config.toml
n_layer = 9
n_experts = 8
balance_loss = 0.00585
init_std_router = 0.0322
vocab_size = 8192
norm_eps = 1e-06
tie_embeddings = "early"
beta1 = 0.95
steps = 7073
Below are experts of layer 6 (counted from 0) of a mixture-of-experts language model. Rows are named router (the router's row for the expert), gate (a neuron's input weights, with its number), up (a neuron's input weights, with its number), down (a neuron's output weights, with its number) and show model dimensions 0-127. Each number is 128 + 24 x the weight over its row's rms, rounded and kept within 0 to 255.
Before each expert's rows: "comes before" lists some tokens at least twice as common just after its tokens as in all text; "mostly gets" lists some tokens that are sent to it at least half of the time. This comes from a sample of Wikipedia text that the model never trained on. Tokens count by the router's weight.

# expert 1
comes before: "of ", "and ", "in ", "to ", "for ", "with "
mostly gets: "ation ", "tion ", "ations ", "tions ", "ical ", "film "
router [155 147 134 133 155 108  94 134 128 104 143  84 154  88 135 100  84 152 150 151 134 124 120 153 125 123 130 116 113 114 143  89 140 131 111 147 131 134 136 139 119  94 108 134  89 146 117 148 120 109 126 100 123 148  81 175  89  98 145 143 140 107 139 134 110 149 123 117 157 133 137 117 103 151 170 116 125 122 149 127 125 136 102 164  70  93 112 124 155 157 113 101 122 146 172 136 129 111 144  54 145 160 155 168 113 153 108 143 167 109 188 123  69 107 133 117  94 111 108 157 121 133 125 140 128 163  95 179]
gate7 [159 162 108 153 147 143 132 126 145 134 142 148 134 133 111 120 138 124 146 120 155 148 122 157 155 156 145 128 122 113 139 143 192 136 132 115 141 118 141  97 135 127 168 113 150 140 164 117 148 125  88 138 155 138 141 114 108 130 107 148 122 120 139 128 143 134 141 129 154 116 171 103  68 136  92 149 125 156 126 113 108  75 122 125 122  94 132  83 120 158 139  82 130 108 120  78 124  53 121 109 122 156 173 102 133 138 173  81 133 106 155 137 134 133 150 128 155 131 158  90 122 108 111 131 150 119 136  98]
up7 [128  89 201 106 117 124 144 141  78  84 120 122 112 130 141 132 148 108 170 146 148 161 102 123 166 123 116 143 161 145 156 124 111 121 131 121 104 129 167 103 139 147  70 143 134 138 105 113 127 150 122 174 110 108  95  89 117 129 151 156 101 128 121 150 144 140 121 127 116 147 156 172 154 133 131  96 126 134 112 167 112 135 152 112 125 148 101 168 122  74 140  66 133 151 182 119 144 161 132 157 151 130 101 130 133 155 148 148 125 103 139 131 135 103 122 142 111  78 142 155 144 129 126 113 161 153 118 178]
down7 [149 135  93  91  94 163 102 110 161 142 169 176 134 118 133 172 166 108 127 108 139 108 144 118 115 206 129  78 140 104 133 151 104  91 130 125 108 159 131  83  79 140 125 130 101 154  78 159 122 145 101 125 131 149 123 123 134 111 158  96  73 132  96 118 144 137 100 130 125  65 107 129 125 119 134 157 124 129 140 152 105 146 132 135 147 147 146 113 140 163 137 111  94 114 106 131 121 142 112 104 135 122 140 184 165 129 106 118 143  91 104 143 148 129 157 129 102 112 158 149 171 126 133 134 161 151 111 134]
gate8 [157 132 135 148 187 164 133 143 121  93 160 160 101 156 147 175 137 141 146 126 110 106  81 115 154  94 132 151 114 143  81 114 114 139 116  97  97 115 100 109  88 156 120 108 131 114  78 144 140 126 170 128 116 100  97 145 119 126 134 144 172 117 154 141 108 131  99 140 142 112 122 119 109 130 119 140 100  85 150 103  96 163 131 145 120 123 121 124 190 110 101 105 106 160 149 164 133 111 115 107 109 143 164 157 140 140 134 107 132 121 150 132 154 147 106 121 133 100 100 122  68 118 134 149  84 124 125 141]
up8 [149 125 135 133 135  88 136 126 101 129 153 127 107 131 132 128 145 161 142 132 133 121 180  90 124  61  90 140  99  87 134 111 145 141 129 110 157 141 192 145  85 146 128 122 141 135 130 144 142 183 168 143 103 142 150 114 143  87 120  66 161 113 142  90 109 140 145 152 104 151 124 161  79 128 116 110 124 103 137 135 158 119 166 150 124 110 135  95 134 147 122 111 124 140  73 109 122 144 111 118 190 106 122 147  84 128 122 126 142 148 154 142 149  71 114  97 136 116 103 161 130 135  84 118 123 186  87 131]
down8 [113 104 114 167 105 161 136 142 134 110 114 149 158 125  90 102 104 139  93 176 129 113 178 114 166 125 117 178 125 131  94 142 124 173 126 169 125 131  74 112 150 106 154 125 131 115 105 121 124 115  81 117 125 162  97 180 136 155 119 176 114 109 114 150 136 147 113 116 151 179 133 151 107 133 146 113 156 111  62 136 139 134 133 114 113 163 130 121 122 108 116 113 155 134 184 117 139 133 123 137  92 104 118 116 162 144  82 143 151 141 109 139 112 160 125 162 146 133 165 133 127 104  96 157 164 111 113  99]
gate9 [174  89  84 167 130 133  82 147  94  95 159 115 105  86  99 121 128 158 120 134 139 158 146 103 124 156 163 147 169 152 116 154 186 120 124 116 102  81 157  93 142 135 119 140 150  93 135 133 134 118 120 160 120  95 140 129 120  97 125 132 100 142  96 106 125 108  73 177 104 102 152 131 103 124 142 108 109 115 109 117 132 150 120 175 141 117  84 133 107 106 116 132 134 173 116 125 123 148 121 134 120  82 150 136  97 102 125 113 139 112 178 158 144 121 136 120 124 133 134 137 113 134 129 148 117 161 112 119]
up9 [149 194 133 107 126 164 163 117 176 127 130 114 122 151 141 170 137  98 150 116  78  94 149 108 140  86 138 120 111 122 133  86 140 135 109 119  92 139  84 107 144 166 129 111  94 146 151 138  87 122  84 130 128 160 123 116 166 140 118 119 128  91 153 104  89 113  84 225 144 146  93  75 111 123 102 116 168  94 115  95 154 120 130  98 138 123 154 114 171 152 118 158 149 148 131 118 142 145 111 142 136 132 107 121 147 129 131 112 172 140 134 138 155 142 123 127 118 164 148 127 117 116 102 111 130 120 128 127]
down9 [134 121 150  99 122 108 125 131 123 140  78 127 101 150  98 107  89 121 133 146 129  98 125 115  97 134 124 137 114  94 134 132 119 131 129 151 125 132 103 102 100 148 147  90 192 134 156 113  70 146 178 106 116 131 100 116 148 144 178  95 154 110 158 128  61 173 125 163 124 116 119 113 159 144 167 118 145 123 153 125 134  86 103 166 145 131 132 130 125 150 100 144  91 120 147 152  93 139 135  80 113 122 138 145 113 102 106 123 100 149 140 111 110 127 121 101 131 141 123 128 140  96 129 143 148 118 126 117]
gate10 [157 124 167  94 101 144 125 108 161 125  89 152 170 141 115 148 118 126 132  79 129 162 113 138 157  88  97 119 111  90 139 146 116 102 150 112 136 122 105 117 158 122 126 116 140 113 100 136 123 150  83 123 153 129 137  99 181 141 147 164 122 124 133 140 137 136 115 111 104 154 159 195 108 146 103 137  96 127 115 184 125 133 126 172 105  98 140 170 153 138 141 147 143 126 169 149 141 140 139 123 119 119 140 118 117 107 161 140 135 134 146 148 140  86  91  59 128 136 152 153 137 116 155 136  86 181  82 115]
up10 [104 132 126 116  94 105 142 150 170 149 146 174 162 127 106 113 141 134 115  84 145 123 163 137 150 100 142 145 176  87 164 129 106 145 135 109 126 113 106 171 115 151  66 119 134 102 111 141 131 156 164 108 133 116 129 125 149 151 125 125 107 137 176 135 152 140 135  86 132 145 124 151 132 118 141 132 184 118 142 130 139 105 127 188 138 122  75 161 108 154 101  95 153  92  94 103 144  69 140 152 115  68 132 139 106  78 126 154 115  89 106 128 140 128 103  96 121 111 124  99 116  90 119 183 133 134 135 143]
down10 [102 149 133 185 190 137 134 130 147 109 128 120 133 131  85 112 134 166 109 131 107 115 152 153 104 108 112 128 155 124 171 125 154 170 116 117 173 179 133 145 101  85  73 156 135 136 209 122 117 137 153 104 122 130 139 133 154 172 122 119 126 158 209 144 155 162 114 131 138 143 100 117 117 115 152 163 113  71 161 128 123 115 111 108 133 110 122 151 139 164 160 115 126 127 112 127 125  95  95 125 124 109 151 126 139  91 130 124 117 107 172 105 162 126 149  92 146 113 116 127 113  89 118  97 135 143 142 138]
gate11 [125 149  97 118 144 156 156 149 152 145 127 144  95 117  92  69 166 149 177 146 116 148 111 144 103 112  92 122 140 144 158 128 144 121 132 112 111 152 112 157 112 129 149 132 108 163 152 162  99 101 151 114 127 171  93 174 136 149 115 152 125 108  90 124 124 149 137 101 149 121 132 105 133 131 145 148 117 118  87 109 150 110 132 148 143 115 113 170 167 160 110  83 136 123 121  94 119 100 119  97 116 148 175 119 122 140 116 150 111 185 143 119 135 121 126 127 143 100 101 152 122 152 135 140  97  92 108 160]
up11 [136 142 108 133 175 178 128 170 131 128 118 120 115  93 132 102 167 144 146 100 106  70 121  91 131 174 141 140 128 118 143 139 113 160 146 141 156 163 121 140 162 130 141 131 118 157 140 177  92 128  95 146 136 143 153 139 117 128 127 150 112 120 112 121 126 126 126  87 109 122 118 170 171 170 108 138 129 140 146 113 119 112 159 111 106 172 185 148 143  94 176 151 124 136 112 159 102 112 136 166 116  64  90 165 158 139 131  98 129 105 124 151 126 167 153 170 139 127 109 115 162 141 100 144 155 128 137 128]
down11 [115 121 129 109  85 127 149 114 128 137 161 156 130 151  82 109  98 122 125 178 123  90 157 129  93 139 167 140 118  94 117 139 102 164  90 116 134 114 147 155 100 122 134  69 137  80  99 151 132 108 141 157  99 110 137 117 127 127 154  90 166 114 125 126 101 146 133 143 120 100 143 140 136  78 141 158 113 102 104 121 148 138  79 130 113 146 119 160 164 154 122 139 143 110 138 149 110 111 120 118 115 130 110 153 122 105 122 125 156 137 114 151 164  89 146 135 103 132  64 147 131 126 159 151  98 106 152 144]
gate12 [141 111 134  95 136  47 172 168  91 157 143 164 107 114  98 171 124 153 135 100 110 136 123 100 115 123 129 122 146 123 160 137 168 145 116  83 153 116 135 104 125 100 119 103 168 113 103 128 148 133 136 115 132 139 154 154 104  93 143 141 147 103 119 154 133 169 104  93 105 111 136 149 157 115 157 127 193 127 146 134 117 164 171 135  90 112 113 150 116 121 143 129 108 105  90 149 148 130 125  84 104 147 114 136 124 134 165 157 144 157 118 117 110 151  95  83 114 127 111 102 108 175 118 136 173 100 102 172]
up12 [109 143 151 143 116 124 107 137 125 121 140 162 160 129 110 101 123 128 153 100 126 121 146 115 136 101 140 109 110 155 130  94 135  89 182 137 163 141 148 115 143  94 120 140 107 189 137 138  73 125 120 141 121 141  97 112 172 111 120 133 144 154 159 138 125  97 113 121 152 145 146 125 112  90 103 171 109 146 100 106 124 117  87 136 108 126 130 137 119  83 100 108 134 134 126  99 112 135  79 138 111 115 142 119 148 126  99 116 158 143  93 141 160 114 166 115 132 143 144  90 197 153  88 151 152 137 117 111]
down12 [195 146 124 104 140 139 148 114 121 113  96 131 121 133 144 145  95 150  90 146 137  97 136 109 127 122 132 144 136 159  92 151 129 106 146 142 116 101  70 131 112 196 126 116 150 104  58 134 148 117 149 131  91 113  82 139 120 127 107 116 153 137 158 173  80 148 139 165 181 161 126 108  92 154 158 116 108 139 127 138 131 117 124  90 133 144  92 170 160 135 132  94 139  97 115 115 156 147 128 116  99 136 104  75 117  98  79 153 124 134 186 138 120 145 146 110 122 125 153 166 140  82 112 165 101 121 119 130]
gate13 [130 129 123 121  88 132 101 100 116  65 107 149 182 136 117 154 129 100 128  97 109 128 127 132 110 144 119 104  93 109 120 145 111  87  86 144 153  97  93 164 111 135 149 139 129 129 108 137 113 137 133  99 109 134 108 133  84  98 137 147 119 109 134 142 162 125 179  96  99 142 173 121 114 121 148 132 157  88 133 116 146 138 132 149  77  91 103 103 168 132 128 107 123 114  93 169 168 108 132 145 148  78 145 132 144 150 152 136 167 142 130 111 131 121 103 128 140 124 155 131 143 113 120 134 150 109  98 125]
up13 [116 104 126 136 130 130 105 130 147 131 138 172 126 168 128 157 160 145 146 196  64 119 125 122 128 111 128 126 145 141 131 128 102 112 123  91 118 155 141 116 120 135 162 131 101 152 102 133 122 129 147  99 102 131 111 117 111 135 134 139 110 162 171 128 186 144 150 167  98 121 161 130 137 104 142 117 150 139 144 110 122 112 144 164 113 107 155 104  88  83 149 126  99 129 113 121 149 156 133 115 183 114 123 136  86 123 109 166 163 123 146 105 125 111 122 178 150  99 112 160 152 116 144 103 123 130 173 141]
down13 [124 136 137 126 102 110  87 118 134 133 139 138 121 126 115 148 162  89 150  65 104 153 147 139 101 161 146  95 155  77 102 152 120 126 136 115 123 130 147 133  96  99 171 105 117 124  45 136  57 131 129 122 147 133  73 108  89 137 102 109 120  90 116 102 120 150 153 171 140 100 119 124 122 109 141 121 100 143  97 115 120 139 119 126 118 123 135  99 121 128 129 124 173 137 139 121 118 135 119 104 126 144 141 162 128  83 158  95 113 125  80 119 144 119 148 160 173 112 176  99 151 160 111 143 134 145 167 155]
gate14 [125 120 128 129 154 125  97 128 121 111 115 149 162 124 127 150 138 150 136 139 153  73 129 148 130 161 112 149 148 115 147 131  99 130 102 123 139  98 108 147 168 152  80 108 117 118 113 133 121 142 116 129 121 129 126 115 127 138  85 138 121 150 127 161 123  82 140 143 138 136 127 106  98 119 110 135 142 120 132  78 148 142 134 124 136 131  99 127 135 163 101 117 120 119 112 158 141 111 164 132 118 116 158 138  89  81 141 136 187 134 158 108 116 116  79 111 116 106 117 146 153 170 113 158 121 164  68 141]
up14 [ 87 174 111 106 107 117 123 186  81 149 107 103 144 110 115 128 138  93 147 123 121 133 185 162 115 111  99 177 129 121 108 151 124  98 136 117 120 122 107  91 128  97 116 123 109 109  97 105 100 127  62 147 150  95 139 146  82 168 130 109 123 153 112  91 115 143 157 109 124 108 117 116 160  91  86 123 138 147 122 131 118 118 172 147 116 114 122 102 141 131 170 128  85 123 142 133 119 163 111 120 152 128 106 106 119 122  98 140 157 103 104 104 126  74 175 116 142 148 126 136 114 159 148 157 137 115 150 134]
down14 [152 144 129 131 135 108  96  95 141 160 114 157 122 134 123 127  93 135 118 125 162 112 123 168 114  97 138 117 146 114 118 150 156 131 154 152 120 113 110 139 107 110  93 114 140 119 112 146 139 118  61 139 136 106 112 149 111 159 150  87 141 137 158 113 117 177 155 107 103 124 119 141 114  89 111 126 143 140 122  82 151 159 165 143  99 134 166 123 125 120 150 124 131 146 126 111 107 136 134 140 126 103 114  80 120  96 128 124 147  94 145 133 172 133 140 112  31 102 102 113 113 141 131 137 154 134 138 147]
gate15 [147 113 147 158 122 121 154 126 114 156 122 163 157  88 149 145 128 171 140  91 137 124 160 126 121 131  77 170 141 121 152 129  92 149 124 115 110 177 109 135 116  91 147 164 102 114 101 153 153  84  83 169 141 169 168 111 114 145 104 147 133 116 151 115 169 140 169 106 133 141 135 114 120 154 152 158 122  94 168 126 109 168 167 140 111  91 127 118 111  83  63 155 119 121 110  86  82  83 159 110 176 130 129 121 118 139 126 142 136 148 143 158  89 147 148 137 107 164  98 180 109 119 129 109 158  83 140 162]
up15 [168 150 131  64 166 153 159 148 143 146 102 116 123 191 145 118 119 100 132  87 161 117 149 152 150 161 177 141 130 150  91 145 144 126 170 176  85 153 123 100 139 139 114 101 123 148 162 116 103 102 115  98 126 143 201  80  98 171 134 106 127 113 102 112 111 116 123 177 120 151 111 105 100 134 105 104 109 123 128 159  87 128  80  90 125 140 129 118 119 129  91 138 120 148 150 123 129 133 149 126 132 138 139 136 121 155 112 105 112  89  96 185 135 101 113 150 139 106 130 110 162 163 129 103 100 150 111 111]
down15 [163 150 107 136 172 131 110 112 152 142 119  77 132 122 141 123 119 138 151 120 129 129 110  88 109 164 123 149 109 108 137 146 137 139 106 189 109 124 140 186 101 111 122  96 165 119 126 116 137 171 141 130 128 137 156 122 149 144 101 156 137 142 114 120 109 115  95  68 143 100 114 149 116  80 141 132 127 140 149 118 109 114 115  75 133  79 150 129 134 112 130  95 126 130 134 130 149 137 122 133 123 112 120 134 157  99 130 114 119 150 174 104 119 129 125 141  94 162 121 134 115 133 122 132 132 107  86 147]
gate16 [128 125 132 149 154 137 133 155  99 140 128 112 167 130 119  98 155 138 129 152 135 108 119 165 137 105 176 110 153 109 179 132 139 145 103 126 145 143 110 100 149 118  92 121 156  96 111  94 111 100 150 126 139  72 128 169 165 178 139 139  97 121 166 130 132 111 125 103 127  86 119  85 129 103 159 101 108 127 110 147 140  99 115 116 139 169  83 135 145 160 108 143 111 145 159 108  94  86 153 160 186 109 115 123 138 141 150 114 130  90 165 127 113 142 121 146  97 112  92 104 140 133 157 130 125 159  63 155]
up16 [112 134 127 134 152  82 124 132 126 109 127 140 122 105 169 148  91 138 126 124  98 101 135 107  87 132 106 117 134 159 124 113 119 130 132 104 141 135 146 136 143 149 148 158 159 124 139 140 135 142 105 133 128 193 124 153 138  98 159 130 152 125 126 125 127 114 154 147 136 136 126 154 149 130  95 126 129 102 116 141 119 177 145 126 146 145 157 136 137 112 146 128 132 146 116 158 169 115 143  65 111 123 109 155 106 132 111 112 103 159 119  70 139 137 122 135 150  94 135 147 148  98 117 145 131 129 169  75]
down16 [137 130 113 150 146  99 115 142 145 128 102 143 118  90 159 171 113 104 145 147 118 148 138 129 183 165 115  93  92 141 100 159 131 156 119 110 136  89 174 127 149  89 174 125 131 101 144 116 101 137 133 134 116 149 146 138 158 141 160 105 123 141 135 110 162 152 106 169 162 113 146 126 167 138 152 139 115 135 130 141  82 136 138 199 140  93 124 110 148  75 104 119 147 122 113 127 114  95 137 112 164 184 108 125 121  94  71 116 159 122 116 128 127 130 114 168 115  63 145 124 122 121 112 100 122 148 140 135]
gate17 [140 110 135 158 115 100 157 124 132 110 111 143 176 133 119 132 100 140 141  76 110 127 125 113 157 118 144 147 144 105 122  91 110  95  96 133 125 102 147 147 105  90 145 102 169 168 105 133  81 143 103 139 130 123  89 107 111 121 112 121 117 125 149  83 152 137 133 152 150 128 162 120  76 100 125 143 113  97 155 132 108  99 124 160 102 149 144 161 138 149 136 122 138 148 129 145 116 115 143  89 141 129 105 128 105 143 138 140 149 103 102 169  64 157 152 110 124 139 108 166 127 140  98  87 128 150 121  73]
up17 [131 125 109 151 106 110 122  96 118  96 103 139 186 127 106 133 109 134 131 101 139 102 144 115 171 113 123 104 113 108 140 151 154 109 190  98 122 121  81 159 103 125 127  92 117 171 163 131 109 144 118 145 141 151 108 139 113 133 126 146 141 128 144 106 118 139 137 157 108 122 149 139  78 106 136 120 114 121 183 150 101 108 104 141 104 155 127 128 170 120  76  92 170 128 117 145 122 131 117 141 143 136 149 127  97 129 119  99 103 136  95  92  88 150 117 131 148 146 135 181 103 134 152  89 109 149 126 111]
down17 [116 107 121 152 136 128 126  98 146 129  64 102  97 125 120  95 112 131 156  82 131 137 140 180 127  93 138 172 172 100 132 110 112 127 132 160 116 126 146 136 166 144 109 132 126 137 110 134 115 140 153 155 109 111 143  96 135 117 137 118 147 146 128 101 119 147 124 131 110 121 151 112  97  85 120 181 134  78 151  95 109 121 117 131 139 105 157 143 137 139 120 122 133 185 124 137 134 103 127  86 138 127 119  95 101 114 127 158 183 136 110 118 132 152 166  99 112 150 121 161 142 154  99 118 122 156 133  97]
gate18 [176 151 126 137 114 121 137 117  98 121 192 137 135 135 112 116 134 139 123 155 106 121 156 154 150 106 116 167 152 151 151 115 129 154 130 130 158 113 157 132 142 103 158  89  93 122 135 153 131 138 137 157 132 139 152 132  78 119 135 121 174 133 124 157 161 137 102 155  94 116 147 107 115 165 114 100 164 138 119 138  91 118 115 144 163 103 123 140 184 165 117 125 114 136 126 175 129  86  93  89 100 128 130 135 113 132 173 131 130 160 147 113 120 131 161 124 129 176 126 168 123 112 148 139 177 163  83 145]
up18 [117 106  89 130 101 106 136 124 147 144  95 148 163 126 131 124 137 118 129 142 119  93  88 103 104 125 130 157 153 142 170 124 117 152 116  96 101 137 131 102 158 135 114 111 107 127 110 116 144 132 111 111 182  87 172  80 111 165 145 148 133 164 155 164 156 117  72 111 128 133 120 105 135 126 121 153 130 134  75 126 150 130 163 145 119  98 134 110 114 123 163 127  91 157 143 110 133 140 129 126 153 108 179 117 163 141 118 151  76 122 106 134 164 132 166  99 104 145 101 168 138 115 113 143 146 172  70 166]
down18 [146 133 137 162 164 117 145 117 153 167 156 145 132 155 107 127 142 133 123 153 120 154 134  94 134 111 149 140 151 110 115 151 133 167 119  68  93 158 176  93 130 155 116 129 119  80  99 113 165 121 167 154 103 109 130  97 137 124 158  85 126 127 147 180 129 130 124 112 117 150 146 159 116  92 124 117 159 140  62  89 106 137 106 126  94 108 133 103 120 100 117 118 129 147 130 129 105 118 120 118 137 121 178 126 119 143 115 108 126 160 149 143 147 126 150 202 137 195 118 100 127 146 123 121 106 112 114 134]
gate19 [115 160  72 105 176 146 175 134 125  85 149 118  95 103 123 111 118 170 153 168 132 128 110 135  83 130 141 136 161  76 125 119 130 154 146  98 134 103 125 179 148 129 119 165 147 128 138 147 150 127 107 119 158 126 160 150 146 103 112 152 145 101 121 159  96 127 110 133 154 167 121 135 159 151 146 125 133 106 165  89 125 132 109 161 156 100 151 102 178 148 108 111 117 115 127 170 109 121 116  97 128 157 147 142 101 154 121 135 140 137 134 124 130 117 113 123 108 127 140 150 105 126 156 157 162 130 107 136]
up19 [153 167 152 153  96 122 119 137  93 120 142 124 172 141 116  97 156 132 158 139 150 135 145 108 104 101 131 127 148 112 161 139 145 103 125 176 113 151 127 151 137  99 149 116 105  96  72 114 101 105 128 135 115 141 169 184 127 165 101 151 132 138 144 117 131 111 146 123 113 166 123 124 106 134  94 113 108 149 111 124 141 144 143 149  86 121 141 136 119 110 167 118 130 100 119 126 119  90 132 104 148 117 140 107 111 167 107 132 108 135 140 136 148 130 102 182 140 122  88  46 108 146 123 125 152  94 160 137]
down19 [ 99 123 111 135  93 116 137 167 158 167 138 109 120 127 152 119 107  92  72  80 105 142 106  98 155 124 132 143  93 134 129 153 148  96 160 114 148 118 172  96 136 136 106 157 146 141 157 120 139 141 157 140 134 138  89  66 137 112 164 117 139 123 123 139 122 120 151 153 119 116 115 154 149 159 140 123 129 109 162 161 102 115 155  95 161 165 132 122 133 133  96 117 102 146 141 136 128 121 127 161 124 125 100 160 143  93 167 124 117 125 124 114 101 133 114 113 134 124 138 151 120 119 118 104 115 166 129 113]
gate20 [108 122 138 100 145  88 107 130 163 148 121 133 133 121 148 139 114 145 130 130 125 115 155  97  97 171 134 147  95  76 116 105 134 153  91  82 102 110 131 116 174 127  91 157 108 159 106  86 108 152 125 146 119  92 111 111 115 117 152 118 150 122 137 157 125  98 127  97 139  98  90 106 141 106 112 118 125 147 125 154 113 151 138 174 132 144 134 112 108 134 106 121 181 119 143 164 105 176 134 129 144 123 114 167 117 136 178 198 146 113 154 109 111 146 106 104 126 109 131 130 110 138 165 122 181 162 126 181]
up20 [101  95 157  94 107 106 157  98 142 113 108 137 152  79 113 137 142 136 172 155 175 105 126 119 133 142 141 107 113 100 112 114 123 113 117 104 146 123 131 149 151 158 141 142 121 117 136  95 114 137 114 156 122 147 131  93 112 150 123 142 133 100 112 157 123 118 151 117 137 116  68 123 114  98 120 102 152 121 113 159  86 135 144 121 110 119 134 111 146 118 135 127 130 115 122 133 120 116 140 150 136 144 145 135 153 124 194  98 182 124 139 119 156 108 113 108 154 144  95 124  76 145 110 148 165 149 123 160]
down20 [ 96 129 197  96 140  96 142  96 127 170 134 134 135 160 141 140 165 158 158 138 166 127 153 120 104 127 128 148 113 125 142 139 132 169 103 126 114 118 149 150 145 132 121 181 129  98 176 118 133 136  96 154 117  99 109 103 135 142 122 135 182 146 111 118 132  98 142 150 101 134 133 122  75  97 135 135 120 140 118 123 135 169 122 129 141 145 172 103 195 136 122 122 131 108 154 126 102 116 130 149 150 121 118 178 121 164 136 152 110  69  99 134 147 148 151 120 115 133 136 132 134 175 112 106 138 150 134 105]
gate21 [177 134 157 104 117 129 138 130 111 107 178 129 121 142 176 148  97 130 130 120 163 141 107 168 167 130 143 138 152  98  91 115  89 158 172 139 136 115 158 138 159 142  89 124 170 128  80 107 161  94 144 116  75  77 138  96 152 108 140 134 127 113 155 126 105 130 122 137 132 108 111 140 124 157 142 113 114 124 136 144 140 115 155 165 109 153 123 116 147 156 124 137  98 104 125 168 115 130 121 135 140 103  93 143 106 104 101 116 114 123 161 166 158 121 164 119 120 157 151 136 132 112 112 101 123 130 109  98]
up21 [143 126 144 113 125  79 137 174 120 133 154 124  87 119 167 168 141 149 135 102 152  98 105 145 173 141 135 133 170 160 112 106 113 159 148 173 129 121 151 116 165 159 102 124 140 117 107 136 143 119 152 168  77 100 152 111 101 132 119 138 121 105 141 123 114 137 103 125  97  96 118 135  73 153 137  95 147 133 134 126 130 129 145 157 106 130 116 104  97 133 125 154 126 154 163 169 148 102  77 135 148 167  69 182 126 137  97 122 121 129 125 154 140 146 112  88 134 122 152  96 139 146 142  67  83 122 113 124]
down21 [157 123 120 103 137 115 143 139 128 112 133 147 132 123 116 125  99 130  79 135 128 103 130 117 135 138 118 159 162 140 123 139 144 106 105 141 154 126  44 137 116 170 142 114 136 152 142 123 177 190 156 133 116 114 117 159  79 115  89 127 133 133 131 114 140 117 127 173 109 101 164 107 120 100 150 129 104 112 155 118 128 140 115  95 143 148 108 153 143 168 137  86 107 119  97  95 162 157 147 123 116 147  89 100 105 151 102 147 151 111 170  63 144 103 172 112 123 145 118 115 161 130 140 142 136 118 148 164]
gate22 [105  97 162 131 122 126 185 128 112 123 150 159 113 108 136 140 167 157 103 166  91 179 146 116 110 111 132  93 120  73 109 101 131 120 100 125 133 103  87 146  87 135  75 121 122 138  92 146 112 142 129 117 125 140 126 173 162 121 122 133 132 133 104 100 130 124 109 151 138 156 119 137 117 121 145 127 192 136 113 158 132 167 102  91 156  79  85 141 107 123 113 125 142 153 143  60 137 108 108 121 118 179 121 107 127 142 146 145  88 144 151 101 146 142 133  97 124 161 112 124 100 131 144 130  95 108  95  97]
up22 [ 70  98 116 130  92 125 136 127 146  76 118 149 106 124 134 115 146 137 103 129 137 164 121 161 108 108 124 156 136  95 134 157 146 127 141 152  95 112 121 147  67 161 101 154 102 147 109 108 120 136 144 123 114 125  87 108 130  95 124 172 163 153 112  93 192 144 127 140 126 129 143 156 116 108 135 107 161 106 114 110 151 160  92 129 123  78 147 163 132 163 122 142 156 133 121 127 156 116 151 101 140 146 132 102 151 141 147 126 117 134 149 129 108 134 108 124 143 114 107 117 110  94 132 183 124 115 176 112]
down22 [190 125 136  93 109 131 142 142 135 149 128 122 140 147 128 118 125 117 139 128 124 106 136 112  91 123 151 145 145 137 138 143 153 154 127  77 112  83 134 115 154 113 126 102 136 108 148 128 121 139 126 154 118  65 125 201 156 144 111 127  96 154 159 143  58 117 145 132 145  95 117 108 138 121  97 127 115 140 118 124 111  95 155  69 123 108 121 143 191 147 112 124 118 120  94 105 136 109 130 115 129 123 117 102 129  99 104 150 104  94 100 108 171 135 136 134 113 147 116 117 146 103 127 122 145 102 119 103]
gate23 [158  99 141  55 105 106 134 110 129 127 112 152 142 131 123 141 145 116 134 149 121 142 101 124 143 119 106 107 147 120 126 142  97 124 151 154 134 114  89 122 116  89 109 142 138 159 119 149 157 157 146 142 137 152 111 206  99 157 120 178 130 190 100 117 149 132 125 156 154  90 123 114  93 138 109 115 128 116 158 133 135 189 115 106 148 167 113 134 157 149 111 152 126 125 123  93 155 123 115 144  85 151 147 130 117 127 151 121 120 122 150 116 145  79 143 106 128 148  69 114 115 115 165 144 119 139 149 191]
up23 [152  80 127  76 122  99 123 163 128 144 137 106 149 131  88 143 133 121 107 121 103  96 155 110 156 144 119 123 164 120 137 153 125 165 109 145 133 115 124 169 102  65 131 126 111 128 137 128 123 126 179 154 135 137 107 150 133 134 115 140 112 175  91 109 155 161 134 128 140  73 125 156 105 131 113 101 148 134 163 126  83 161 117 124 147 134 119 166 144 139 102 156 113 137 109 112 155 123 102 127 131 136 148 121 113 120 124  85 132 125 164 152 156  97 118 152 110 125  97  85 103 131 177 152 131 142 114 115]
down23 [ 82 118 150 109 103 139 125 112 107 123 142 141 134 126 130 118 170 141 125 144 134 112 129 160 100 142 158 132 100 110  88 127 125 185 109 149 147 111 108 154  94 126 152 146 103 161 160 123 141 144 102 114 148 148 137 133 143 144 133 118  91 149 150 187 148 116 113 161 110 127  80 111 110 122 119  81 140 123  94  99 151 112 109 117 164 142 133 103 142 139 146 120 153 121 119 126 124  96 111 139 112 115 131 115 158 112 134 129  78 128 115 122 125 139 142 127 133 164 149 124 201  80 160 143 148 122 143 156]
gate24 [131 124 136 128 141 126 104 129 102 102  67 142 152 118 122 149 140 147 172 145 156 133 104 172 128 121 145 125 118  98 136 143 102 121 111 135 133 149 137 172 114 122 124 158 118  85  62 166  97 108  90 138 141 110 117 163 113 144 126 135 146 124 150 170 115 153 130  71 122 137 138 113 113 169 120 169 107 134 134 131 152 112 135 136 116  96 115 141 123  96 171 112  91  98 181 141 106 104 175 101 149 106 152 124 143 115  80 118 142 188 163 119 108  85  99 151 113 143 135 123 144 161 137 156 146 132 101 182]
up24 [133 115 119 134 193 116  93 150 102 125  99 110 134 125  78 151 101 113 145 112 138 109 133  99 121 108 115 191 124 123 126 141 107  77  78 161 117 155 103 118  92 126 130 122 102 126  96 157 135 116 150  91 126 149 116 128  93 150  89 106 123 147 138 126 135 104 148 146 152 122 149 134 138 117 115 163 111 113 145  85 192 127 123  91 124  93 116 154 122 132 145 121 169 174 150 159 175 175 121  95 122 100 139 137 120 158 115 109 121 109 114 124 145 150 130 145  77 143  76 132 129 157 148 153 133 155 126 111]
down24 [110  97 128 116 182 128 129 123 119 116 134 128 126 123 160 154  85  84 130 125  96 102 132 110 109 115 148 117 111 122  87 153 114 176 179 118  82 160 121 132  81 152 176  90 137 115 101 140 101  80 115 109 118 132 168 115 147 120 131 125 125 135 153 124 105 103 142 156 124  77  79  84 138 128 103 111 130 104 105 112 118 152 150 105  92 117 147 149  88 114 135 127 149 166  66 142 125 107 155 159 116  76  81 168 114 101 132 155 175  65 144 111 135 117 129 145 133  85 139 126 139 136 140 163 135 117 131  96]